Weights of a small mixture-of-experts language model, trained from scratch on English Wikipedia.
Size: 9 layers, vocabulary 8192, 78.7M parameters.
Training: a variant of SOAP for the experts, 5558 steps.
Below are experts of layer 5 (counted from 0) of a mixture-of-experts language model. Rows are named router (the router's row for the expert), gate (a neuron's input weights, with its number), up (a neuron's input weights, with its number), down (a neuron's output weights, with its number) and show model dimensions 192-383. Each number is 50 + 10 x the weight over its row's rms, rounded and kept within 0 to 99.
After each expert's rows: "gets" lists some tokens that make up at least twice as much of what it gets as of all text. This comes from a sample of Wikipedia text that the model never trained on. Tokens count by the router's weight.

# expert 14
router:55 44 51 56 51 46 51 34 44 53 64 46 44 44 40 40 48 52 60 54 57 61 39 55 67 64 68 54 49 37 34 48 56 56 41 35 53 36 59 52 36 70 53 27 53 36 46 48 62 51 51 37 34 64 46 60 45 46 34 46 55 41 59 50 44 45 53 44 47 46 54 47 55 58 47 42 48 48 45 54 41 45 58 54 50 50 39 48 52 36 58 52 43 62 52 58 48 47 56 72 54 52 50 75 29 50 41 60 44 78 35 59 47 40 66 48 66 40 62 74 60 63 33 48 40 43 53 62 49 45 50 72 48 46 46 38 50 43 69 58 42 53 45 41 47 44 48 48 41 58 44 60 45 54 73 56 55 50 37 68 62 58 52 48 41 33 62 53 48 49 50 47 35 47 42 57 56 43 61 44 50 41 60 42 51 47 48 56 64 73 44 54
gate0:35 40 35 53 51 62 62 58 53 38 63 52 23 53 57 50 47 59 51 49 53 65 43 56 72 49 56 50 48 57 51 39 51 51 66 41 53 55 41 48 37 54 68 66 56 58 52 32 49 36 61 57 49 47 46 55 41 37 45 68 42 52 50 40 56 69 52 33 41 58 46 54 46 49 57 51 44 46 49 51 39 42 59 59 46 48 64 47 37 63 44 41 63 57 36 50 45 41 52 57 43 53 35 33 29 52 61 52 59 56 66 49 56 36 55 61 35 47 66 54 47 49 49 73 45 50 42 43 51 54 47 50 46 51 30 55 44 48 65 44 49 58 47 57 53 32 41 63 79 47 57 39 48 59 57 47 43 40 39 68 47 52 52 66 47 42 58 39 41 48 54 53 40 55 54 78 62 59 38 61 55 63 48 55 64 53 55 48 44 48 59 50
up0:56 52 44 47 36 59 61 53 57 57 49 64 54 28 55 65 58 63 53 47 44 40 64 52 50 59 41 72 58 40 62 40 53 53 27 75 55 45 65 59 45 42 48 40 56 44 70 62 65 50 51 63 54 51 75 62 56 72 28 27 63 57 51 61 56 42 62 46 65 55 61 48 60 59 43 65 50 49 54 34 54 60 43 54 45 33 21 57 51 39 52 53 51 47 50 44 36 70 48 49 54 34 41 53 68 55 64 50 36 61 48 41 58 47 43 41 43 66 35 35 56 34 44 27 48 59 64 62 51 40 50 49 39 61 67 58 69 55 33 45 51 57 65 51 34 47 54 41 25 59 39 41 43 51 61 56 54 50 35 51 50 46 37 48 51 40 38 61 45 46 60 64 69 48 55 37 51 45 57 50 37 36 53 48 37 56 42 25 50 42 52 62
down0:46 65 34 53 43 50 49 60 55 52 38 49 53 48 41 60 45 38 50 68 55 59 41 60 57 56 45 42 69 56 32 45 61 48 68 68 55 59 44 60 42 56 35 54 48 38 58 46 72 56 69 35 56 47 50 65 40 36 35 25 44 60 55 43 74 33 44 54 60 64 54 40 61 45 62 60 47 44 41 48 54 58 63 43 41 34 52 59 76 51 54 43 51 55 54 55 48 30 56 57 39 53 62 54 61 56 57 51 60 52 50 52 40 31 38 60 56 59 31 52 42 36 60 21 59 38 56 58 55 48 45 39 60 48 43 63 46 71 65 36 64 51 62 43 47 41 57 54 60 64 39 63 63 45 46 49 44 47 52 35 46 34 50 58 68 53 60 47 47 56 28 53 56 51 41 36 54 51 67 63 47 66 52 47 29 50 45 68 58 43 51 71
gets: "on", "o", "in", "en", "le", "an"

# expert 6
router:60 62 56 71 41 48 42 38 41 57 75 56 61 39 66 53 40 53 47 57 57 49 53 40 48 33 45 53 43 55 58 37 46 47 33 40 29 42 55 53 49 34 48 40 46 50 74 51 32 52 54 50 48 55 47 42 41 56 53 32 66 36 55 41 64 49 59 33 36 45 46 47 55 50 52 51 55 41 57 53 37 53 55 58 44 62 53 48 63 67 37 57 67 58 50 37 38 58 59 49 60 30 63 36 59 61 47 52 43 52 44 48 57 58 60 59 39 56 32 64 74 48 48 50 75 49 47 54 50 51 47 49 56 50 47 59 44 79 49 52 60 48 47 53 43 64 50 52 54 50 63 45 55 28 64 51 38 52 52 46 59 56 47 52 50 30 70 41 47 53 68 55 64 44 46 48 46 44 48 37 68 43 54 43 47 61 58 45 51 72 46 55
gate0:60 73 61 54 55 46 65 49 38 59 53 56 44 62 58 52 28 68 47 59 41 63 54 49 44 53 49 60 62 49 45 64 58 52 48 47 48 37 51 48 48 68 51 47 36 42 59 66 50 57 64 20 55 62 49 49 48 55 48 38 66 18 51 45 67 53 43 37 47 55 41 60 40 63 39 44 64 21 41 38 54 34 27 48 30 50 59 35 32 66 49 52 52 61 60 45 43 48 59 54 50 30 52 57 58 57 43 39 62 65 46 33 52 45 29 48 48 56 38 50 47 38 50 51 61 73 69 60 64 50 38 47 26 48 29 57 50 39 47 47 53 37 56 46 44 73 60 42 51 54 53 61 48 57 51 42 56 52 58 33 65 49 51 41 26 58 45 29 46 69 51 36 50 55 47 28 60 50 37 54 42 47 48 74 58 37 41 58 60 45 43 37
up0:71 59 60 64 55 42 60 52 45 47 76 59 46 51 56 46 32 44 53 69 53 60 38 54 39 58 52 62 59 43 34 52 62 55 61 38 40 38 51 52 42 47 45 59 51 50 44 61 45 35 54 52 51 54 48 62 48 54 59 65 36 69 45 43 56 31 46 56 38 40 46 47 34 45 45 48 60 43 34 48 57 42 66 52 41 53 54 60 53 66 53 42 51 58 49 65 34 52 39 55 42 46 43 54 25 46 52 32 42 33 57 35 38 52 49 49 37 51 27 44 63 57 68 53 52 61 60 40 40 49 60 58 67 53 63 51 50 51 48 27 51 46 42 39 55 42 56 49 48 34 62 53 56 52 36 45 44 48 50 47 44 54 61 49 28 38 65 37 44 50 56 55 65 42 52 67 53 56 52 50 48 56 44 60 50 35 42 56 64 42 48 58
down0:46 50 44 44 55 61 54 52 36 36 55 49 51 46 47 60 54 30 53 39 50 38 68 34 60 37 33 31 51 58 47 55 65 43 43 62 46 54 61 33 49 48 53 53 38 54 53 38 39 49 33 56 49 46 65 42 48 42 37 54 46 58 63 47 19 47 61 61 59 41 65 43 60 41 34 66 51 48 52 49 29 66 41 43 48 37 46 57 71 35 43 57 56 45 52 36 69 35 54 44 40 57 45 48 33 58 59 67 49 62 47 45 43 44 51 45 52 52 43 48 47 64 56 58 35 39 55 35 48 48 41 67 44 54 41 51 66 50 63 52 52 52 46 55 48 33 41 49 60 50 41 56 55 60 51 50 38 65 57 50 55 38 58 74 59 43 72 52 37 57 42 53 42 44 49 43 56 42 48 50 54 44 45 47 62 40 46 57 42 43 60 31
gets: "ing", "ic", "ed", "al", "ical", "ial"

# expert 7
router:31 37 36 45 68 60 54 57 23 38 43 52 39 53 50 50 66 63 45 60 58 46 35 54 47 43 56 51 64 63 50 65 35 34 50 62 63 49 37 36 64 56 48 45 57 62 37 60 52 69 68 34 50 40 67 48 45 57 54 49 56 52 53 61 42 45 43 53 54 53 68 24 57 43 42 45 39 55 36 41 32 48 40 39 38 43 51 57 61 55 48 47 58 45 55 47 55 65 52 50 48 38 40 40 45 40 45 48 63 64 37 64 55 52 40 52 40 40 42 39 44 29 70 28 43 39 34 24 46 42 63 62 57 37 34 37 50 39 51 50 56 68 41 46 51 34 57 49 55 53 45 41 46 58 45 53 64 49 60 53 49 47 48 48 44 55 63 67 54 46 67 70 37 74 46 58 56 37 43 34 50 45 53 57 45 45 41 52 47 59 57 54
gate0:61 44 37 42 56 36 52 40 32 52 58 58 58 47 50 56 61 64 31 51 36 73 60 50 43 54 33 55 36 50 60 53 60 41 66 45 39 53 43 45 41 46 43 51 26 70 39 42 49 54 46 48 56 56 62 53 46 63 41 40 66 49 53 58 63 46 64 58 48 68 58 34 47 33 49 47 59 39 46 48 71 50 44 52 46 38 80 37 39 39 56 41 47 48 60 59 48 27 49 54 51 41 43 67 54 48 43 50 47 45 46 54 50 53 44 52 37 30 39 55 52 43 51 42 59 49 53 56 56 46 52 42 59 67 54 28 48 62 64 56 65 35 43 49 49 56 63 59 48 61 43 30 45 36 55 45 36 48 66 71 64 50 47 50 45 50 43 46 58 29 49 59 53 42 54 34 51 56 67 42 56 51 38 63 56 51 46 56 57 57 42 48
up0:57 52 43 48 79 42 37 46 32 47 43 50 60 76 40 53 43 48 43 44 43 58 51 56 46 37 39 46 72 56 40 51 58 33 46 47 43 50 68 35 30 49 40 41 53 50 36 38 75 55 36 68 50 54 67 51 35 50 54 48 61 52 45 36 50 46 50 45 47 65 52 37 50 42 52 57 56 38 49 57 75 41 49 59 53 46 77 64 47 49 63 42 45 57 62 50 63 53 61 36 46 38 45 57 49 52 47 47 38 52 50 46 59 41 55 72 51 48 46 41 43 62 49 41 65 38 49 65 38 61 50 48 61 79 49 50 53 56 49 54 36 54 43 49 57 53 54 32 46 58 19 38 50 56 58 59 45 53 57 66 66 33 57 43 53 61 65 54 51 33 40 40 37 41 49 48 32 40 60 42 58 46 44 42 68 51 53 55 44 44 44 40
down0:62 37 37 61 43 50 42 60 62 68 53 34 50 57 36 56 32 47 52 57 59 52 55 56 51 45 51 41 63 59 54 51 48 52 46 43 46 44 71 53 44 44 55 33 66 40 41 55 51 53 37 61 23 55 79 53 50 44 56 52 55 49 55 43 35 50 45 52 63 46 60 43 56 53 56 71 44 50 62 51 60 56 55 62 49 58 69 53 49 51 49 67 65 62 67 49 52 57 59 33 52 54 55 48 53 41 50 46 46 53 39 52 30 37 42 56 50 45 56 47 45 38 49 43 45 53 49 45 41 42 30 64 47 56 39 66 48 27 51 36 46 29 55 50 51 79 40 21 34 48 53 50 57 58 36 43 55 70 59 47 53 37 43 56 30 47 53 30 55 44 46 65 38 27 45 59 61 41 53 50 47 32 55 57 42 54 60 53 60 57 43 59
gets: " |", "|", " |\n", ";", "-", ":"

# expert 8
router:57 57 46 44 35 56 55 69 46 33 34 57 51 53 48 66 67 46 49 57 21 49 66 67 36 55 47 56 62 58 68 44 67 54 44 57 51 56 26 44 55 74 48 56 50 62 60 60 40 55 32 29 64 51 48 34 59 53 52 41 43 64 52 64 57 52 54 45 61 34 50 35 43 32 40 69 70 46 56 69 47 79 60 54 70 59 46 53 52 38 48 28 58 44 46 34 50 46 49 66 59 47 40 48 57 40 50 28 66 54 56 56 46 61 55 48 49 46 41 30 48 52 60 58 62 56 57 48 44 50 59 51 58 43 59 41 59 39 60 50 33 59 57 59 55 64 45 43 55 44 51 46 47 53 52 65 33 70 34 51 39 48 58 62 44 53 32 58 48 65 61 61 38 49 49 34 41 45 46 62 41 65 56 42 51 37 35 39 49 41 43 42
gate0:51 48 49 45 41 44 45 40 58 48 64 54 60 27 36 53 23 54 42 56 60 40 41 14 48 52 61 63 56 55 42 44 52 44 47 56 41 37 49 51 56 55 46 45 54 39 57 49 61 61 52 50 40 64 55 47 65 44 52 39 56 56 37 53 53 64 51 60 47 48 53 54 62 57 50 68 52 44 30 46 47 63 43 66 53 22 45 53 51 46 58 54 55 45 31 35 57 64 44 42 51 51 51 48 55 48 45 50 52 61 55 41 55 57 24 58 61 53 34 53 76 46 52 50 54 45 51 46 47 60 60 56 34 71 45 25 65 66 48 49 60 48 54 48 61 66 60 33 54 60 53 42 44 60 31 39 59 54 56 61 42 57 46 45 40 63 43 69 49 48 38 52 51 41 40 58 54 43 47 46 50 40 45 58 47 37 43 48 47 48 42 21
up0:56 51 37 40 49 61 43 58 40 51 39 48 44 45 64 36 42 72 39 44 46 55 70 59 46 49 46 56 45 33 41 53 49 43 55 45 65 30 61 41 59 38 46 57 47 51 72 54 58 54 58 50 35 49 51 54 46 51 55 50 38 53 60 38 46 46 56 53 59 49 64 49 57 45 52 66 62 52 54 51 68 53 58 36 67 56 60 59 45 47 57 55 43 49 35 51 54 50 47 45 52 33 46 43 46 52 22 51 50 54 42 49 42 51 52 50 40 44 53 41 55 50 52 37 50 52 63 48 45 43 47 34 23 35 38 41 51 46 44 39 47 44 60 43 39 50 54 50 68 43 61 42 49 52 44 57 44 61 50 41 83 57 46 41 57 59 51 41 33 72 43 56 64 49 53 68 56 39 47 42 54 37 40 47 37 48 38 68 54 55 51 57
down0:44 42 26 60 35 42 59 67 62 49 54 49 39 63 69 54 49 64 48 44 54 58 53 61 46 54 52 51 45 63 54 40 64 40 55 53 47 55 58 49 54 44 51 56 37 78 61 43 57 46 66 47 42 36 50 71 58 58 58 44 62 62 35 52 51 71 55 45 57 47 45 50 62 62 54 51 65 50 51 44 34 42 60 40 47 48 44 55 39 45 62 32 58 42 24 47 53 42 35 48 34 49 41 44 68 59 59 43 41 46 50 72 59 28 45 53 51 62 58 36 74 45 45 58 46 55 45 57 30 66 42 74 47 62 55 62 39 52 64 57 34 55 45 61 44 41 37 58 38 55 67 45 58 49 49 56 39 46 43 30 42 58 45 46 41 59 48 53 45 64 30 27 54 41 49 39 26 71 45 36 47 46 61 60 57 68 40 45 37 39 66 40
gets: " (", "\n", " \"", " |\n", ")\n", "S"

# expert 4
router:53 50 53 60 46 42 53 45 39 33 53 68 28 67 41 54 70 57 45 62 52 41 49 54 59 55 44 37 58 43 65 53 57 53 64 46 50 41 39 39 32 58 50 42 69 60 36 35 54 68 66 54 47 43 41 51 56 43 56 54 69 46 55 37 20 48 53 38 57 56 60 45 50 56 51 61 41 54 50 62 43 50 56 44 57 59 48 50 48 43 65 58 65 50 42 48 52 47 59 45 36 44 42 53 58 72 50 53 54 55 47 49 58 53 54 42 40 52 60 56 40 56 64 55 57 59 53 40 46 51 47 43 43 50 57 46 61 49 58 58 42 35 48 37 55 53 68 55 41 34 37 46 31 64 67 41 58 50 54 53 55 62 38 40 34 43 49 50 64 33 63 48 47 53 60 51 52 38 54 39 36 66 45 72 48 40 49 64 24 60 43 61
gate0:55 51 53 63 59 49 71 59 57 66 38 39 51 52 54 48 53 40 33 51 39 57 43 54 67 41 50 38 58 35 63 51 51 51 55 39 64 42 45 30 45 58 51 48 28 30 42 64 60 49 59 59 43 59 55 54 45 55 66 50 44 67 32 52 43 63 57 52 43 51 52 55 41 46 40 55 43 58 63 59 53 47 30 37 53 35 40 58 64 38 46 51 46 44 35 59 47 54 41 43 55 52 49 55 35 55 62 53 33 58 60 43 35 56 39 69 46 49 53 49 45 50 54 63 50 35 62 44 49 49 31 46 56 67 61 53 53 53 37 53 50 53 67 45 46 73 52 52 56 29 50 55 46 52 67 60 66 41 36 39 43 64 33 54 39 53 49 42 56 70 46 66 46 37 51 56 69 35 42 64 40 59 57 53 43 48 56 54 53 42 56 60
up0:48 27 53 26 59 65 46 42 56 52 46 61 48 44 42 64 39 50 48 41 56 44 58 47 55 58 63 75 42 45 50 42 58 54 55 48 29 58 61 43 47 45 62 56 48 66 38 35 44 45 37 53 58 54 45 51 57 45 34 40 41 42 68 58 42 51 77 59 44 41 47 55 46 51 55 61 50 47 55 56 48 34 58 58 44 58 41 49 50 48 46 55 59 55 53 45 33 63 31 74 41 79 41 42 53 41 36 52 47 56 30 57 46 55 40 41 59 51 56 44 33 58 29 47 59 60 37 59 37 55 44 47 31 57 56 40 44 49 69 50 46 66 37 60 47 30 47 50 51 57 47 41 57 40 34 57 35 42 53 45 45 51 55 51 55 64 41 56 50 43 49 49 53 56 55 65 49 52 33 36 51 58 44 56 74 65 56 65 57 61 48 44
down0:39 35 43 62 43 42 46 53 60 37 31 39 47 67 49 50 44 56 35 25 30 55 51 40 53 48 37 36 54 38 43 58 46 36 33 47 63 46 21 41 50 43 57 44 68 52 52 52 32 53 52 62 54 41 56 38 49 45 39 56 44 53 10 42 64 50 49 43 57 37 53 47 54 51 52 48 32 45 43 46 36 38 51 51 38 42 64 51 58 46 67 49 72 38 40 55 46 64 54 68 43 43 57 38 47 45 67 41 56 65 47 59 58 45 60 67 66 45 45 30 50 48 33 63 38 62 54 71 43 45 54 50 60 48 60 56 46 47 47 62 48 32 54 34 29 58 48 73 65 59 56 51 45 47 51 52 45 55 54 34 44 41 35 57 45 50 44 55 54 59 53 40 42 46 49 44 58 52 46 30 49 52 68 50 40 60 41 62 48 54 42 69
gets: ",", " and", ";", "),", " or", " but"

# expert 13
router:51 66 54 56 67 55 65 58 34 71 43 50 55 34 48 43 48 36 48 43 54 56 67 34 57 50 39 52 41 32 49 32 66 52 53 66 51 64 55 27 49 65 47 48 51 57 70 46 49 67 56 50 45 42 45 39 53 54 53 72 42 63 44 67 39 56 57 38 45 66 47 38 67 56 44 46 47 46 61 51 58 66 55 61 42 60 42 56 44 43 55 42 63 53 47 60 53 50 57 52 24 44 41 41 45 52 62 44 49 61 47 44 52 61 63 57 48 62 62 52 50 63 52 49 50 33 42 72 61 66 37 45 65 54 49 39 39 42 32 56 40 45 43 65 40 62 49 48 52 69 54 32 42 22 48 52 63 53 48 48 37 50 47 51 68 40 44 44 31 45 44 39 66 67 55 45 62 49 58 37 55 64 52 59 46 59 53 63 42 19 43 49
gate0:48 49 62 43 59 51 29 53 55 62 65 52 58 48 37 47 49 42 46 46 53 67 34 38 48 57 41 46 64 45 55 62 46 56 51 38 50 61 46 39 51 24 55 45 48 62 48 54 47 39 69 54 48 46 60 59 54 40 55 42 53 58 40 52 56 65 39 60 57 42 51 54 69 56 48 30 49 58 48 59 37 38 55 39 54 42 34 55 58 52 67 52 56 40 71 65 54 51 69 42 46 43 46 53 61 54 52 45 57 70 54 70 38 49 50 43 44 51 46 51 56 47 46 70 38 39 52 65 40 57 40 56 61 58 66 53 60 61 45 58 46 49 46 66 54 55 67 57 53 51 47 45 42 59 53 54 47 56 70 59 48 52 42 66 37 45 39 40 35 50 45 32 39 46 70 38 61 47 65 30 43 43 71 49 54 38 49 48 56 64 49 64
up0:55 45 65 42 56 52 47 50 46 75 40 41 72 58 66 44 40 64 41 47 51 49 68 31 49 40 42 67 39 31 49 54 51 50 53 48 42 49 53 47 64 39 53 56 31 42 55 48 67 45 57 33 76 43 36 51 27 40 32 45 35 25 49 29 43 42 54 53 26 42 51 34 51 63 44 58 48 46 42 52 48 55 50 32 51 46 67 47 38 69 54 49 53 53 55 40 61 44 28 44 33 44 51 46 69 53 56 47 45 49 24 55 52 42 43 60 52 40 59 57 54 39 67 40 54 56 54 49 41 63 63 59 40 34 55 38 51 43 54 32 39 42 48 41 49 60 50 52 46 53 55 70 42 44 61 39 59 47 44 42 49 59 60 44 70 48 44 69 41 59 40 59 63 41 47 45 38 26 53 60 43 61 36 41 54 35 55 58 58 19 50 51
down0:51 47 51 56 34 47 59 58 56 51 45 59 41 63 82 48 32 25 58 60 47 37 31 47 58 58 46 58 51 44 41 48 47 44 31 42 51 62 33 43 33 63 47 62 45 62 63 51 52 31 56 62 58 37 46 56 64 72 52 55 53 59 61 41 57 53 65 47 59 59 70 58 48 47 47 47 54 47 45 45 47 74 46 38 39 41 46 57 58 58 44 45 50 43 38 50 47 36 53 45 27 51 44 42 54 63 49 54 53 53 66 35 47 34 43 46 57 49 57 50 60 52 44 62 40 49 50 45 56 49 38 65 61 60 36 47 41 69 49 66 53 60 47 52 60 38 40 46 50 42 50 67 65 44 60 50 59 54 50 39 47 63 53 32 38 72 44 48 31 40 39 43 48 51 36 39 62 56 67 57 60 44 39 43 51 51 43 53 61 61 58 61
gets: " ", "–", "201", "200", "202", "199"

# expert 10
router:62 59 62 52 60 47 67 55 36 73 49 52 52 53 45 40 64 47 41 51 61 55 45 46 47 61 57 37 50 35 61 47 50 50 38 42 48 71 41 55 58 63 40 64 57 46 42 52 65 33 55 53 38 76 66 36 60 56 45 47 43 56 51 30 63 56 55 44 29 45 74 42 51 45 59 41 38 49 47 63 54 57 42 43 44 63 48 66 51 60 46 53 34 51 59 51 60 64 26 44 32 65 55 38 53 48 56 51 40 41 45 51 38 33 48 58 40 39 56 51 50 36 39 57 56 54 50 61 50 51 51 46 48 43 56 57 60 46 64 56 78 28 47 41 44 48 49 45 43 43 62 48 55 51 47 66 37 66 40 37 37 45 44 44 37 37 56 59 56 37 45 44 53 47 70 54 40 41 46 62 38 44 37 58 51 68 58 62 59 64 47 41
gate0:28 50 55 57 53 51 54 39 45 53 44 51 67 61 46 56 53 52 46 52 44 50 65 47 43 55 50 53 51 42 63 38 49 53 31 35 48 57 31 55 56 57 44 70 55 52 40 57 57 42 52 53 47 50 54 37 49 61 24 43 59 66 35 61 55 51 43 48 55 69 31 44 67 40 44 56 43 53 51 44 57 57 44 56 55 54 57 50 22 64 50 51 44 49 56 43 56 28 38 54 49 50 66 42 64 58 51 47 35 45 52 54 46 64 51 72 38 60 63 51 48 57 55 56 50 65 63 55 55 47 20 52 52 67 35 36 50 36 56 69 53 47 36 48 48 47 44 62 53 64 54 37 56 54 44 46 32 32 38 45 31 69 40 47 66 33 45 29 67 53 41 53 51 40 39 54 38 60 52 51 42 34 52 54 58 52 41 65 55 43 63 42
up0:54 58 53 48 55 46 47 54 50 45 52 56 69 53 48 41 53 54 49 56 51 41 43 46 62 39 74 56 28 66 41 68 51 51 53 65 50 32 49 50 50 51 65 33 43 66 43 58 52 46 59 47 51 41 51 59 51 37 62 52 43 50 53 56 32 52 60 61 39 70 71 65 48 56 44 46 56 38 39 51 58 35 54 24 57 46 51 42 57 49 21 55 63 38 45 51 47 58 54 58 56 50 29 50 49 43 61 69 44 71 45 68 51 55 43 44 58 36 38 52 62 34 50 53 61 44 42 48 39 49 51 54 44 48 43 48 55 42 46 30 45 51 72 60 32 61 54 56 50 54 51 62 23 46 53 45 72 48 54 52 52 38 53 47 50 62 49 65 54 35 61 39 56 61 58 44 57 64 40 62 51 60 52 45 40 59 59 33 30 75 42 48
down0:40 62 43 51 50 56 57 38 36 46 45 35 64 49 43 25 68 48 49 69 74 49 63 63 53 53 53 26 49 38 38 51 62 64 51 43 56 39 15 60 36 55 38 43 44 42 34 58 36 52 51 62 33 55 38 60 44 39 57 58 44 47 65 27 51 51 60 53 47 29 49 50 38 52 50 68 52 48 59 57 50 49 56 46 54 41 63 44 63 45 58 66 37 58 41 55 52 64 42 52 56 59 36 41 66 49 44 65 53 67 52 50 48 54 56 35 61 50 46 49 46 44 49 47 31 51 48 62 70 48 54 52 51 34 60 50 57 60 33 49 34 45 47 54 61 47 43 32 42 52 44 49 41 46 47 53 55 55 37 51 46 45 40 59 50 56 58 52 56 54 76 26 65 57 61 32 58 57 59 33 47 62 61 44 55 52 40 26 48 43 43 62
gets: "1", "0", "2", "3", "4", "5"

# expert 9
router:63 53 38 67 76 51 42 36 56 39 46 49 38 60 41 52 53 42 38 65 61 55 48 53 27 63 42 55 53 55 48 60 59 50 47 43 58 57 36 29 56 35 49 52 41 50 60 50 45 64 55 55 61 66 59 54 68 58 65 62 62 37 49 47 35 59 55 61 65 41 65 48 47 59 33 72 39 33 44 49 75 42 45 79 35 47 53 44 45 62 54 52 37 45 42 46 50 52 54 50 52 57 62 59 50 52 51 67 45 47 42 48 55 41 41 44 58 37 43 54 40 60 62 69 36 57 53 53 46 71 59 37 30 60 51 49 63 27 44 69 31 46 68 49 37 52 34 31 57 70 63 33 43 45 46 54 61 35 46 52 54 44 56 53 55 47 46 50 48 61 49 41 38 42 44 53 53 52 32 56 51 70 48 43 44 42 45 51 60 41 46 59
gate0:70 58 65 51 43 46 58 39 49 43 51 37 48 49 72 56 61 38 48 65 55 35 38 56 36 68 58 49 36 52 44 70 46 44 38 40 42 53 66 71 48 64 71 68 42 50 49 40 35 39 44 53 50 57 46 49 23 50 57 66 44 58 57 61 34 45 47 51 36 38 57 53 58 64 33 30 88 58 55 55 51 38 55 32 47 53 49 34 59 62 49 66 58 65 40 61 68 63 52 50 41 49 45 59 55 40 53 39 42 61 48 39 57 51 38 56 52 42 41 43 58 48 60 70 48 56 50 46 53 56 71 49 45 61 37 53 48 52 59 50 57 50 45 32 48 40 46 60 47 58 53 63 33 35 48 35 62 46 47 49 32 66 43 44 54 46 54 59 43 38 55 51 56 56 29 39 58 64 51 58 52 57 28 57 44 54 47 58 36 45 52 45
up0:76 52 56 58 40 37 60 45 48 57 55 42 54 56 54 58 45 47 44 70 56 31 37 45 46 58 53 60 47 42 57 54 40 47 57 49 33 50 63 64 59 68 61 50 47 47 63 47 42 40 43 62 41 53 43 54 30 57 60 66 41 49 57 59 37 42 58 48 40 59 58 54 61 57 29 30 69 61 49 53 59 37 45 60 48 54 46 35 55 40 50 69 52 53 39 59 65 66 47 44 65 35 41 47 63 50 73 39 44 43 53 48 52 45 55 58 43 49 53 54 61 48 61 65 52 50 53 36 36 47 56 55 51 56 47 43 55 43 42 50 45 59 45 43 61 35 50 62 59 68 53 61 21 36 46 53 62 46 49 46 51 68 61 46 49 43 47 50 43 51 64 60 63 52 32 42 64 71 50 55 63 47 34 59 45 48 54 57 30 56 46 41
down0:28 64 39 56 74 66 54 42 52 52 48 40 33 48 59 19 31 50 46 34 36 64 35 42 42 56 64 62 65 69 46 39 63 60 57 38 52 55 57 57 57 49 52 53 53 48 42 42 54 55 51 33 70 56 56 55 74 64 38 64 47 40 34 48 56 61 55 44 44 51 49 38 44 37 47 41 37 47 64 30 53 50 40 66 38 57 40 56 48 50 51 64 39 43 50 46 47 43 49 53 68 40 42 38 50 35 52 65 55 46 61 47 45 54 40 34 51 42 57 50 57 50 52 45 41 58 45 46 49 47 48 51 57 47 44 38 66 51 45 54 52 43 63 67 53 51 53 41 63 56 29 60 49 41 57 39 61 51 56 62 46 52 42 49 61 51 48 47 52 62 28 67 56 43 58 53 42 39 57 54 39 62 28 37 50 64 57 60 38 57 56 58
gets: ".", ".\n\n", ")", "\"", "==", "\n\n"

# expert 12
router:40 52 48 42 43 54 42 60 53 36 46 51 56 42 55 52 61 54 50 31 46 47 33 69 61 59 49 57 32 28 49 74 44 44 46 61 46 59 53 65 44 55 44 61 36 38 41 44 51 53 39 54 57 50 50 70 24 45 47 64 47 41 45 33 38 47 65 69 70 57 46 66 49 64 49 22 57 60 59 44 43 39 48 44 65 40 64 42 49 39 27 48 37 58 28 53 52 17 37 50 53 65 71 47 41 43 48 58 54 49 58 63 50 60 44 49 32 49 59 46 45 51 70 43 36 61 49 73 53 46 59 39 43 53 43 61 55 53 53 41 40 62 47 57 54 34 52 63 55 53 48 50 49 48 32 48 46 44 61 31 43 54 24 42 56 69 45 52 67 53 36 52 50 32 54 42 43 42 63 52 41 28 55 68 32 44 51 67 50 40 52 38
gate0:30 65 47 54 67 53 38 57 54 48 45 54 39 39 43 53 40 40 48 56 57 52 43 48 58 40 33 33 49 64 52 60 62 35 46 65 59 44 57 38 46 53 54 60 54 41 66 49 64 47 45 43 41 61 41 47 43 44 59 48 56 44 35 43 56 39 48 47 35 40 59 48 50 62 62 34 36 55 50 57 50 53 51 56 52 68 40 61 65 49 50 76 40 61 44 58 47 58 53 33 40 75 38 52 50 41 33 50 49 59 47 45 46 61 46 36 54 50 59 60 51 47 80 71 47 38 36 54 57 68 49 34 53 46 48 48 45 28 46 16 59 48 45 52 57 65 43 44 48 58 44 38 46 33 44 54 42 52 43 46 51 56 35 47 53 43 61 44 56 45 56 55 46 43 44 52 49 38 52 47 53 39 43 46 49 34 45 52 38 51 59 47
up0:54 52 49 66 54 49 49 43 52 52 67 44 47 42 43 53 61 49 63 48 46 45 52 44 44 54 47 39 57 60 60 46 32 32 63 40 41 55 37 65 59 32 48 63 56 39 49 46 32 36 53 55 47 60 59 56 37 41 38 51 48 62 27 26 63 48 53 53 46 58 45 41 51 48 55 44 36 47 42 52 59 58 39 50 42 34 50 45 67 55 64 68 47 65 40 45 71 63 44 40 35 47 40 56 59 50 34 46 47 56 64 57 43 53 32 57 53 45 49 42 49 56 70 50 49 49 49 54 43 61 51 38 37 43 39 60 32 58 67 39 52 74 59 41 52 30 52 65 42 48 33 57 60 53 40 60 63 55 64 45 43 32 43 53 46 39 53 35 43 45 39 60 50 48 44 56 50 52 46 58 42 49 50 64 51 25 43 60 39 39 64 44
down0:59 60 47 45 40 61 48 68 36 25 50 55 44 48 75 45 50 57 52 60 43 36 45 54 49 61 56 51 38 67 39 47 60 33 67 51 56 48 52 57 47 53 40 51 44 45 27 35 65 47 45 52 47 57 53 42 57 45 59 48 53 55 25 40 54 50 46 30 37 51 52 38 47 43 51 53 47 24 47 48 56 21 43 71 47 59 56 50 54 47 41 30 46 55 55 43 60 55 45 36 50 67 65 50 28 48 55 37 53 34 44 57 50 45 59 42 38 54 60 67 44 45 47 40 57 32 52 58 47 52 44 55 57 40 40 59 55 62 37 45 57 45 59 58 30 64 61 70 52 63 37 61 42 29 57 48 38 41 75 45 54 46 61 31 38 59 66 53 48 60 56 35 41 69 35 63 58 62 65 56 63 52 59 42 44 57 39 34 44 48 63 66
gets: "l", " L", " R", " de", " E", "r"